{
  "d_model": 256,
  "n_experts": 128,
  "experts_per_token": 8,
  "moe_layers": [0, 1, 2, 3, 4, 5, 6, 7, 8, 9],
  "routed_scale": 0.707,
  "balance_bias": true,
  "init_std_router": 0.0179,
  "tie_embeddings": false,
  "optimizer": "adamw",
  "beta1": 0.9,
  "dataset": "wikipedia_en"
}
Below are experts of layer 7 (counted from 0) of a mixture-of-experts language model. Rows are named router (the router's row for the expert), gate (a neuron's input weights, with its number), up (a neuron's input weights, with its number), down (a neuron's output weights, with its number) and show model dimensions 0-255. Each number is 500 + 40 x the weight over its row's rms, rounded and kept within 0 to 999. Numbers have three digits each.
Before each expert's rows: a language model's description of what the expert responds to; "mostly gets" lists some tokens that are sent to it at least half of the time. This comes from a sample of Wikipedia text that the model never trained on.

# expert 28
It responds to: Percent signs, units and economic nouns after numbers or years, such as production, million, % and pence, in statistics and population text.
mostly gets: "%", " p", " production", " Length", " development", " security"
router:422479484522474599546534452471486530421500468506446518444412540485487503489541465431561492512563577458470470535433509475512501436525512527535509441499482577439420424443473504423458540498493491455493462481513553490508484459468516512531459463545483530507500489490522507451532481478501528562531456472521494507568445475465500541532551551575535501465486483408397423480496489399553522532556500540508492504572550546547552477475476476493502414486460512471454480580487564464511465409486524494446499500558543509484548488517579475427568519503478510555507516554492475491524558537477457520563482550525488446497477557494469544518470439510513528497535505545444539450493493496507566554472525505439446486484486449480483511570549432454462474442498482552526491493477454525465455518518473
gate0:462574485461478506602519499506486491461505479526494502544489533563503503525480494509500544546529561505554505575517457489529507497515526563514521440500369501512492486507513520546384479502490507504430496581511504513492516499567521542497504500496487501501482494532499501501505525487503419490501470503511375489491501531499532527501486555521540499509488542538394457425484504515478490452525505542598503541546511365514514493501492456496451492588388485512505493538530479505498569565653492454486606543479511429501496422412498501466552498453520413520502494521569488626468457501516538503487489504437558588494471505537518498534481467520526496503475500498548543481598504508499491511446467488497502506502535499519489535485437461487495496484546519476452492492446510530503481538494431
up0:604429551515515497496497487496548555441514507484484477598493502561520521512549508506500501436505413433534480394486477500490508532487555490426475486520511513499501523514500464499525515488475532508506517503469501491503556475518523500498489539500508440501548508501418484448496464488494512492492494505501498489463505508436488477544543501500489380493528418509500500629357501539530476438476506465489498501480457491493466526501534502556498494499571555481500495511532464480528503521413481479502504487477487521478461500495496526529497531517541499435453501495407641526534529485456528488426482526538560483505494476423535520414494505550479544524478504454503540405421593510463472502502487519536497446499496438327516501576506470506471522548501454576450493546535482492581520469471529
down0:511517528498466481512521551501487495488471496495507496508461491432499519503474490471504447432454510490506440492442510485503462446505494459500506444517499472476514513520493500415495500501531551516501494507515504502479518531498423493463514481547472503441492512417537516460463412535512511531533504497513509559437565489468500493542452481490505497505491500498534414444530544503470496572488501494518459434539504499516567503460493509500504511506498511496503535488502535507579434500464461501507466485496463563540560513511453454495501507442584532527516501574493530403520496152575579416497524526523503517482407429512475497477560479501523454479509497509513544519519496470511460482495508508520462510503504503497469458505488504514517515500441533513504524525483420512526438420492501
gate1:503464450497421497450503509430542558356489496507501529503458565401477530484515508504486548458502515484515474487494474484518465516543492553485486501586492512633457539503519494500498451553479489496487476503470445500462499645531568489514485441576499519457499576471455511525502499500497517472469467491569518505506503452508502487603450496505510548490502535465510502499565562463525477501528503466494509508442539569492587519525566548523498500517518487499457474521500491494554495500510516519514571495564540508476467495517517507490589465516502504594498537495493502572507553514548505483501501521501499466532497499522514483529482546521491479494487540498496540484455504541454503498698517575495414441506456432516469504545483489489451507531471430426596486495538459589501500469422480
up1:499506442514587498455500534459500501551487480524532476498497501502545501479531515475490478499444503553460619463564489430487493503541540510499491508413538489492393506487486506507523471584463596494629493487496562518603470503493520473595505456507486512407490445499464530541463497472475487491489482559440488502529502499498487506512597424485549513442500524471482517509506459515498499509524496503500497474469492563506510399500489554482436496459499579484504498520542490500488513513536496493520500405552490517501513498455496474501501510518580486587518463466407643508500540454499503497485512501501477502502503514476421427613485498409498457438507509519501491470520498507498532548439494406523500517505475596479475492512551536540450514475484500461545502501514617503487581438506507
down1:644504533439539532463451493368514455495540545508460489532447503478520512514510394491495496514606440531488486543486554505479508446499501469521520501422407502550513506519494525478468553474459508510486451483473433503505583535454489482514504493480498495578514525522469472487487496497438494500509481478594435495519506494565510479490514498535498531501509463488401415493484415472499388535529508483471498423590440539473454452607563503486611470523531499518546484537514466507460498511523493501475515508505559556517440475470481536549483487547518471536494502505435496474464515504502407521504526449498421492464476585499482513467508526507489568544486430489478505579480608527494495504512380497488451493540440462513507486470504506497510489459474538510502506498484511450475483498494538
gate2:510498506419405499498480498531493468512478499518430498517413536500473492554552505408453493505504535533493498487501486498626558418515505443500496476380479515525450498502511621574508505502526555473498472507526471510416506525463492498481506433611511475499502468469497591492500466451417481594514495500498486429550499420474555610403541487532500525486495543486480458501385492485510494528497495505495500525510503518500501491552500521600507505501414506499501504505543506510480480521495470503497547463489511447503501497496505489503481501532574476435547481486496511521515541516501484475507501517525543538449516512517498496517483512497502506512391500492331543525455496491495521489435574495500463503510529497524498463660510481489522497572485503460501528485498434529518499463481489
up2:523499494503481500507565496501501505569512532476459503520498500562523531523575495487502479562539499578452514498498341506516526459493500535573480432490496499525496448532501517512539565465554553496332499516531494483484460485509405507487422427502507486568478474493501541496434426500511497531506513507521482431502500495499515481499529503552582505476521558465521496481578502510547505519529547509479511514583505543563509587512466536560554538517516502479485503510500450497493499594499617561546589481497506473492500544536495402516500497483534480508545490494484533601566444531497544487467515514515524387473554532496532550404473502481430506510457500524393500511430529468506488446484582507501476519512513409536468500501462495462489502566463500444503499499517500511513487505505492
down2:469486456520507486432593501511490517458473502434501495515495515415495507475501495505493498495499490506538488504480601507496439499486511435416497501487501433422374514492554496495444548572520515545502474499589452507484491497519448479486515496498385489536453465500501390443503480491475456576497435498447489489425539493531496465483506510491566565473337514553567483505491488512544499501493499499458497510496523512503519412486492429492449495494604502504434516434570468572436507545474499493420540489590485483540487507504520492581527496503402508537501501503500481466402430491511513583482523501474495522520513457476496503547507512509518425423514504537446497499505502550562496450500503479526504494522489510500499478561524487534502508452554486493506539567511457537498489481492607
gate3:503536483391472491510453494466478530499494501532425527430497470499491450421497423407501578606502529557459444527509502495542482579505592420502489507369496565512482427551475425500480476503406550494490497529519506486480454476509477497494498479525509537487490526521516520480483500550444501498467501519500434505553501511502521503509500566497510534507548500461491444487492502430392431458525500470554508509474484525526470498547492497489497508516576500517460493470524622494509445482505500493503512450490474569476508493513417514446482484537639494476535469503526508535498511549505382561531495488443507533541495527531498562504479504504496418500497497501530498422499498511505496444483500500430497491517430498499505509490556503451468499502460570618551489455490453387479497525521521
up3:576490522481439510541502554498533522548490466500501538654503470491487509478532501514571528544499533509494450522503495461501438517492499505560530496564549503543507501459515503455497486484481516478445505503511520503625496524550524489497481500538544539549496501492463569538497515556517506456542507481456564500512508537404553451560502501496526500507583379498512501508515499525497506499497559522479514505504541517497578490511501438498558497524500484514517488530480540437508431432484492478509591500506507506350477525503394458519605398483501536512555503503433499498519544521463555504511486501439522501539453502408511568428484503465503496522503527461550501563578499513554476519499582518454428386508462377470500504591494567492493494496504498500472509503518506504506466497487500
down3:505506602468383520553460476499501449519525484491475538467518503511454496486508478529463631494528579515454481491494499438565497498488508527469477550579458487500503492580486505492484483487477597522523469580557550480484471457507499499487438527511502505568498489467521455513387466517497452614536497495484519505490455474528494497504378503545497612435544489489494500501507443481504476525508496505462492508549573433547569501497522535488512472541501476565549525496463534506554604504511490437484496497487468620515511500515470501560532482504530519530499483536504478557482525486525498452514454468499488484499576411599486584459515539564465477483495504486498501467574431505502497499504569480500455497432502551491490481481613496477512483526466499510476482537489499499524598496570453
gate4:494489448495488498546504579546557592476507504503461466490490404439480501466560435505430438468500445495489523498498486502503566493520533498483512487540497512596467528442510502483545498524612485477490503452409426446363529495517529493495427497504421503495518476514493461475478512477463477498503521478488520486495503504515545493512561502517528499492497491472574422510493516494540500534497501514498515479529518521474454499490499491549480529518480552500381477536477501532487498378508497355504561484550477591509515505497572546511597485484515510514470478488470456504506500523384501557467591555507434460558449537499405490501583524460487493501504514523485494478486533500521566482479534487512507487455501476504488595560497498502497489638498511502512503519464540477564462540540499
up4:618594552499495547450398501535553510465490550537499486540500501504477520498492450499488498490442440521462489548502466520506519522447531429502515476500508560505504493526476453404411574579440500472600518451520482456541560456523501472507563486465517524505495463432489517490504499576522497507543489565495482493496508537490495480522474505433501577499496559503502443493536518540423420476490525498552494500506544477534550481504550484479567493471477575553490515537500504545502470595457484500511517507490480492516498537560544502478508498486511566461677522499499508507540496509499473478497483545512498504503497440588492510503528619526587499451515464498497496504555491471426488460500417577528507509500485507453532501503627501505503515449513453529485556499531484486613499493536503
down4:459500496487484493544484502480472489452499499466455459571470558458504458567587474525493531532494453486485490397523497533507496464505499488436462542552502458482500607554532536481512525549470493486410504511529423545445472507535471503490477470482442588478573603498436519481507506485469576388481514494528514502451471552422495510530510520469499443444404513490491500495514640550541616496498477496504528500512451560499489500515497503562430507450493500528488494501441473557522519504486485461493546459503549500424536536460451498475579471486463478518470505499512506503513547471434496497418499475500458479483601595515500445520555564499498501493533500526484498495482508573533551511463505462520497490544428503594499491500472495462481519525514488424493560483386476487432487502533500
gate5:506502534473453501524498509500516616407500373425505501559432535501497498444537499499496519538375509499510484524516503512506494470436540532516473526507504500438503497507484481467516501551564499495511507468473518573488500457443469504490460468582500519491507500473491502496477408459520466495514475518498556539496484494553476516481549532472506499420503499547517439501508506452496502456483493497479498499467504523564509523523495509479508545479436530502409446440466497531511503446443419496456450502465568494512504461500510523496607503526513498546519498504387465459514492523498535505387499499536507498475524447586485562502522489500455607495523471460541512495509518483499512497505485512497480422461479477592503509498501509497493400532353498501557529503515521526474358478533360
up5:495493459390481500413502507498506498462449492505502505605509497528514629489579507444474548495421492519457467512548551488506586502457504502648501484513516512488474508585494509564510478540495501463551478450498525503493448480511492559479504441510535588497502472468450491452517438497400526493566478385477521508503502489498386513490450481506497464478503539451506487520494501518497476490540458494578504510507501574497578497519471514538502498499493520507439518448520482500505533515466443505441502513459496439490507446448499523434484527556507460572508503523411476502554497500509511448435506479528439489525499498494498501464496473502483498444535439494518501502503512385520448513449504512437501485454462487508401526478489504499551500571396506525468420511512508495416476392498496
down5:502464511475432455482501442503479488489509519449444497549455471495496563563444474531542429500430495454478501479508523476424521507403519459432493609445508496477437434509505547483543504504543498477493453403534436519533455492451501510455491505498482438535484512501481476435564460478501500485479491503477491505489495396510464498414462481513581492516437455551519532511553512449468507476508472494541435476520528466557465497475368496502529500508487484521531495548502495501496497508380494423508447562596509494417494500432507497518524507441502419481522501511393501439441504503503539537543491514480557461429499551401530514539441511502573452513452546516446504480502517494573468501493499506461454479477504500590431486536499533502569557488486501466553504501497504541472431534487502
gate6:527500541462518471508569483501466474448505513477454495502498511500509535427570475395596500486519496497504451522460491474514487541490586560425512570524523513501495497508413463503441502472454495526506494490540536501582505493493499496474450510548431493501502499530501578419560519549471487500477494505522521500486511489489530539528488408513574492441576544504463500497499500458550499506602500505505444487500525442499502605475538485519469445487402504513479463506564498499494483426563583514470484464505498514540553499459495568463553500435558456477479503582561480501544421487471480542491536508596510468572459500587408505506534503541449503489540500520440506551491575508501629501498566503504498439454468504409499485512546494498521500504504490506493500497502416507446489606503512
up6:473502548496510520410507507397507483463518456501611513541507527519478563511518554517486466558418491380416517507492496497533500541460500458495500499562432492524499498328496487537584583500495519484479509497495487544475417534450520513469486414502498498455500509499519491543427498477507531533521499540491520493467436508495524536530536500500513522510503491514475510499487505515512479522491464482501558582538496512533525465486493507505501499501470505406504481374512495577507537432455476500481488382508543410512497519552519502511501408600542511447509514516543503492501487515454490494448501500608514497529511524481500454497504502424561511481521484506508498477460482479448499556500561489524477497497562460520508474473489498556423495477524469502501505479344470485598475446490509
down6:559381468503502482505640521499497502483557467506503508365519510491477533590483460516483510548517504497511491412503523400553473503531496486422524498522483493482529511526502484503344468557522500493414550517472507481505505459509489479415516534498498488524505495495499500505525556479452532498502499425464508555499497495538500489559467511485501483494556499444479444513443528466495504517509570517489475477394498513490500500528503500496565559508504501593475499500466508443513440504481363479500507509513467470504477511572497477476490517454445501617500496458499440516423499585485488584603509499481469486503508380500470466499490462491425498524498522490470524497444510496519503530490565532479497419498570492561490482495518502479475499534529461462496506482496491465528510605556469
gate7:517500552461526515592516515483440532496487488487516522462500485484497473507447476411605459501590496507483457602511405561505413487504505527520538531495509486400509469493480453460504523495499513501491499492556518496544496504458433469445490544485463527473534490493500507515529491499476516548490524450428499514512500500452375471489468532509447532504562505450499420494494475491548513564536455475380522487542502499442476479498513394507493500504503500492480502530482526478515460477503536493487505491542503518531554464500548409498499494488494520320512409511491515554567515497472473553521447611497497502424557497545545523490417495506417500459498533569538488474504535523462542409495535438496496434445530507459499495539501516477478570461491485470502505607505502504519500541526512
up7:490573509503531542567548464489507513492497504503488502456503593501503554473562400448573492503499388482448515506421479567454466440521617496497523562545515503419500498556484449483475499476534501505526488600501508478450439491514410502504500508486442385495499437516501532518506482510499501545496558500508473507499499530574620488502468540492423495477518418503494501472576568519501496602524505547473513563513528505517529497501625502513467502446499502539599386562473473505554464539458561519442493529514534496501485438533491499545505498502510581508502519497526500594504496492508484494473476483477524491478497489500507498528449512507524477484459504520451494534516599502507496496502499496552470502490483526509506501499499507438492531491500507530634511431393501500507494502541464
down7:419491509470498493497539484409500492572481500495540493455495525502457503517439444493525569480551500534512566593500431503448456513489509494513502481520590473448527507490481562498490633467489482516516453463445495473488424486557483554511589498541543444478504408509564537482439498509503507561408619503499505562499502494522461508502571460522470499494486393436516498521525502514491499586506502569495576528599513503503476462506616485487547505469497518488496452497497450512498443507577529487479497417511513505497521425489502518558499485505509523490482508556521483500525538501479463547501521534496507452506471503582511501543504500500483569460470493508502530496514506459501507522489453500506489426401504503362494447571511491475605565477490411494513493511487478487474475550487480